Weights of a small mixture-of-experts language model, trained from scratch on English Wikipedia.
Size: width 128, vocabulary 8192, 19M parameters.
Experts: 1 pick a token, a sigmoid router.
Training: a variant of Muon for the experts, 645M tokens, 4919 steps.
Below are experts of layer 3 (counted from 0) of a mixture-of-experts language model. Rows are named up (a neuron's input weights, with its number), down (a neuron's output weights, with its number) and show model dimensions 0-127. Each number is 128 + 24 x the weight over its row's rms, rounded and kept within 0 to 255. Numbers have three digits each.
Before each expert's rows: a language model's description of what the expert responds to; "gets" lists some tokens that make up at least twice as much of what it gets as of all text. This comes from a sample of Wikipedia text that the model never trained on. Tokens count by the router's weight.

# expert 14
Digits and numbers
gets: " 1", "1", "0", " 2", " 0", "2"
up16:159106138144138110151110118114132109094154131116160184127089176103126075150098126163159146105141091153116105136139109142129098111152084135132135112129151122070135152154154147126112119168141140114083124089098141115128138134131107134091132145133122158137150162154157093150070095114135158129152182095131170132150124147127129099102122147132129133156108144148084141128141130130168134116080
down16:074163124112140125109143124157149167167121140104110116133188122146182173103140092134121100134102164086102133140141116163149160117108135132121136170141104132164122111115112080131116143114116139127193189167143102098144112159117141125164145125114139097097163101106103166140123137123114134111138108147131123100120120126125124131149133071144114104082160152124147136115100118110108144119128

# expert 8
Commas and closing punctuation
gets: ",", ")", "\"", ";", "}", " –"
up0:128154148142151106131138117149084143139146145137174132093156131120146094132195156144141106175161135119148100102154142151150155109111134139167088116086118120125107138157164142157143109131120131104136149178140102152127141152106160133130107156117125058085102126094103112106144144138121137130081105129126099109120150100103102144166102126121148120133101083088147125166087153127116115138118
down0:166093095138082128114110109115169123136098129158095097123092118089123141157085121150085169094118155136101128155079103112116127101169174116074165141145109111112147114066105111143136138136161150139128094125110109110124120107134137112122133142105117160156131156174179180136145129092106135114149167138131131126135130123121131145108129138137132155131107169144121128125164111147147152123166

# expert 13
Parentheses and markup symbols
gets: " (", "{", "(", " /", " =", "^"
up16:136135150117120125112079095119125138152104137110177110147159149114092097119130110130138128133162133095137079113134153147122112142139126145107081097116086147106113166127157133169145135173091135130130159141194125075131109144094142160069132172132105165152113118153126156100118132124141119135129082137116123138104091152150154133154121161118132125127168150136104126134082146098109099114158
down16:176141136128147168156145135120142113107132108140067146086117079157130089113147131183145114122082137091124137155158130111134159119151153140135137143083138137135103095131129112130122070115123134126108114125083102147075138184132109098183118106120145146108159163113145149136104104120160147098142170157137112096117137155167101104124130116166145141136113121146135126134140172114137134125142

# expert 12
Table cell separators
gets: "|", " |", "  ", " •", "ip", "°"
up0:118088110129154104152161133130100080133142143121139160128139111098131114148140118168089112128114132126103105130109141051141131139117150172081123117098109117130135097130150109108145126130151107131155146113155083150118142142138130128157132112146097120122125150105149111132083152104101080156165130174140147126084105140100138110158157143119091141123164148149151121103074175152174111140163
down0:154146119147139146175124153087178152123137181133122112133113089145145133120146118112191114170112097062176106150118131094121115106121124091149171127081122155102126134115142141145136115117141138150165066162096130123157125121113117123128087124100101096118130140145136132159106125082111125101108133119119092165149120167137144125140133133126155118160137084114114110111162157131133099130121

# expert 1
List dashes and capitals
gets: "-", "–", "S", "A", "D", "P"
up0:119100145107124161108136118172143164125135093134141110137114117119128120089090163130110147140142132110126124134083138117132110110125166094123128158098142121110144077099131134130117114153153115144105147152114129151135163126128118124174084117107102133116107100094107144086153136126146131140141169133120096202161160105093180147072161132146161116155108136124134093104174162132154104088131
down0:101111114105115130151126103121127084138091147127148158161131094150127141162117088130118097164123110140152179100153115132127152136142096105124149090153118145130114147137081090156160117113133142143202114096129125090108104146149143115122139135131133140122116146147137118116107123160134095114116077133119123105111147133138109137189099176118092164147153098114140193156110106120105137152085

# expert 10
Mid-word syllable pieces
gets: "ti", "si", "ta", "po", "ci", "ali"
up0:157119126098137148174162111149092138112117110142186181141140123142110135123153103177129155132153147092157124127142105115151084148111092146151121125113154117127133128123132118145141137090132161105114149111128091173066108171062099140123133118137116121133107100173138125163106125122101114099120156133143102127093141136121145105120165162120137144154161162126138131140130166124097078127162
down0:118126120142135160067080111118164084134151110138152095120142127129135161108156141100115139158152134145125108112122178154149140126135156149117142154155150155118148137094149075109116142108137117087111143099120170106149155132087136082124137117121104145077141151114141087131109106141138164113117127146129147100104153101089160103134107079145139101097154127165124147077156110157140151155139